Weights of a small mixture-of-experts language model, trained from scratch on English Wikipedia: vocabulary 4575, 33.8M parameters.
Below are experts of layer 5 (counted from 0) of a mixture-of-experts language model. Rows are named router (the router's row for the expert) and show model dimensions 0-127. Each number is 128 + 24 x the weight over its row's rms, rounded and kept within 0 to 255. Numbers have three digits each.
After each expert's rows: "comes after" lists some tokens at least twice as common just before its tokens as in all text. This comes from a sample of Wikipedia text that the model never trained on. Tokens count by the router's weight.

# expert 197
router:141113132156146149139104145102107121170156123121145157127091146102098129136095111115141130104144126157123144163103140189109071112145096093144136158132145122148075103115085134130180115137135147133106118128072149114135143120133133147103171157121116143168125153175146162125128111112155092099086148092130121147139168125113165134109132158122120122098137121140160103124148097105083088151138
comes after: " G", " R", " L", " J", " F", " D"

# expert 187
router:149106099123101126171166111138152124145105088145106117117108113083163118118135135151139152094128122138129134164102139123113151099119139122133175094160153144129107145128166193129124167180107131125145125136114104073097157131140124143161116150119115124106156158157088117112135118107140131111106093078169140131095115123102110142115137159180102094165123118113072137161130136126148130134094
comes after: " a", " the", ",", " and", " of", " \""

# expert 59
router:120094125128147138161096115099088108126167157071157148081105127138160157112127099151148130117108124136142135158143128121113107135168120126154100146103129152115149091113156133139124166076104155151111131103142125129149106119155128128119121094112109160137092151114165162128091102137114074156131138151098146152100085162144150078146124139121148107101149091137179097116136120124123156163095
comes after: " ", " 0", " 1", " 2", ")", " —"

# expert 215
router:165092119131162154125134103142100142155173157160128112149123089146126114102127134156107105172134090123155100122142118107175144101094145190121092141128118118102123130134099099140129131117153116122133136144131093106108160169138116141129138118113099189135109085122100151140119165163153127149149085102096097143156149128117086127151176101160143135088110108124093141095160135115151130128144
comes after: "\n", " Born", " Location", ")", "-", " information"

# expert 28
router:140137140116141175129108169168105115166140117143147115161087181142135159099087107102124149142137137130124124108099123156104139140136145100127144150174146160148089103115122109143176100144165162122113091135112105100144136091102080138098148102119136137132086142166132128161117110105174107149092157096124138147100132136139131154134138135120119171099138151068145092137123114094107126143142
comes after: " K", " Ch", " J", " Sh", " Gu", " Z"

# expert 186
router:129164120122120170152132068073124126129148099131072098160143147125083152113100145086122110117123132119154090145140129156115141161119153159085116105132096158134124171113146118112136128110145098061140166106098137150090107110119097150096148148159114119167122136151103163169154120147118143108155078113149116123132116134156160139140115130109150163145137136113153127116156147113101106130132
comes after: ",", " of", " in", " the", ":", " by"

# expert 183
router:113155144165175160128131127079136094152122128144131154127083115145096114128105117110164096109148103138095121113088106179117083149131137112139167169142165138144113152105076137137137118135152126116120157109129139120127123127079149103124142131144135129088141139169157158111108116109169105140102164173116144132130121108133142118155109113113089107148117163105168083132170119106076130150145
comes after: " P", " S", " T", " L", " C", " N"

# expert 136
router:113100113095128142144135145110109115131178117149128126127101104136153147142118144112167157146129125160151173106122132105135129112123162132140118131113128125105185100135174099149147174087110131145109127101151140151109109164136097158136094085108121111104088118106155155144098126153098103145115095143092177164166097159149127107150159159144157159096084094109156109133116103134146114122167
comes after: ")", " ", "\"", "}", "i", " Racing"

# expert 225
router:129126157157114141120127095144108151161123155105163160097115148106141109134122118131161139110138155106121161153139126117122164151078142095131123097105138129095090158134153138150080130138103090144149124126092131114142150157094087149123106140161149103102101159189082137117113137127098172147098100132128147121113161103140118127157099150137113086100119147170161164093157146132095143158142
comes after: "-", " (", " \"", "\n", "–", "/"

# expert 141
router:127149112167163140105136109127142095147088154101153140110092101128116099107101080128146134082152133163104126092128110156120080139144152133119170129158120137146116149121120129166123112107143135133140127117098148159163139128107121137139150117153137186109104153179099138131146071136168085135112158166105154115108119150112138141150095094098137116143112176123161104090151099131103094140138
comes after: " C", " S", " M", " P", " B", " T"

# expert 238
router:137121113156139118155107133105137105142140112144124154103140091134146096081113101129144104092127125144098129152155146131131128114135130094136150114170151122148094130119104137092116109148120185166120116103124158116126153093159107156124156101167103150102155186147096141121126080115152110125111149161100131114098118090125173109102111127103145147157141166124149139165170078101081162132152
comes after: " T", " t", " H", " h", " m", " b"

# expert 128
router:140107131105113172121095060108122119144109121072129117114140149134116151147100142122160102130135115138127088143174176175100115143109155164087138094123121137131127156145117158137138115117146121122125142115092152157100128120122110165100136132109154117159130147180117151175121121141141152099151097089154151163146139151164150116163130109081138106171080123118135127118155131095093123145146
comes after: " in", " |", "-", "|", " of", ","

# expert 208
router:127148100093127129110125145097199092102108125145143147134146122108126106151153122160158112094125103144090156101118119171121151088089128131149177092150127132116126123174149169109082135152106151102176156135132133102121151099118135149169113136098131130105142135160123140148150137149119119096130093126158145126128107136123096104108151129157109092152119137096101160153136143090182155127090
comes after: " the", " a", " two", " The", " and", " of"

# expert 65
router:103166168111103145143138102094110141128175137104091126157091158112083139132112113116100112111102133102139111144103148142121126122143154174119118099110136145130103169141122099094120124135111094092143149129094136145129112128117082167079111174147105131196128134122129152148154112131116124111129116089183108156153148145167150126141167138120154164129146115138157115136101114137098080133164
comes after: ",", ":", " by", " |", "-", " and"

# expert 181
router:154104128129133110146118152146159146093116110144111115107121083093125174140164138131121184087131107129125119124087120152138120109093127140125103081176084143103164148145139133156155148154099158080174109137115083094124148141101113140152113169093150111116120124171094145116165137140140133098080151080165121116112123118139112142119136095152111122146129109119105140138140145143165162122102
comes after: " the", " to", " a", " and", " his", " was"

# expert 198
router:126126130118115161154164089142095136145142168093150135078098172107107133114134113148146122139170142129126127154118117129122155129093162086153114131107138119121096177130135140165090125143088108120152117138091142105102137140110118149122103138141145118123095151153083131156115112126101183170119107110151137098090166122149083121168094153155124090090097123149149143143112132146081144125155
comes after: "\n", " \"", " (", "==", "-", "==="

# expert 134
router:146086125134147102107118123117180083136144159139136170124142078101134136080166113122140110141130149111156108114137144123129147068110135127150116123145102114084123162144096160146137103155095171113133142123125114111088084176134117152175119126084133136121142099098124112138145150133095141088136133123106146128109131149161171128128096101130094140174118101178118132127119146138163159131092
comes after: " of", " with", " in", " on", " for", " to"

# expert 120
router:139141114193130137167126133115110096166122145121136134111113118098114117131109116136135119090138135137099124127108111180117066129144116098078138123163148134131095129140103131129174104134163156133095113143113146140165133110154124152092136149143114155110117157171151146125150079128177104149087159114111153125138121147115181136119104162103122153104148145145151107146156110099099090093175
comes after: " K", " H", " W", " G", " B", " D"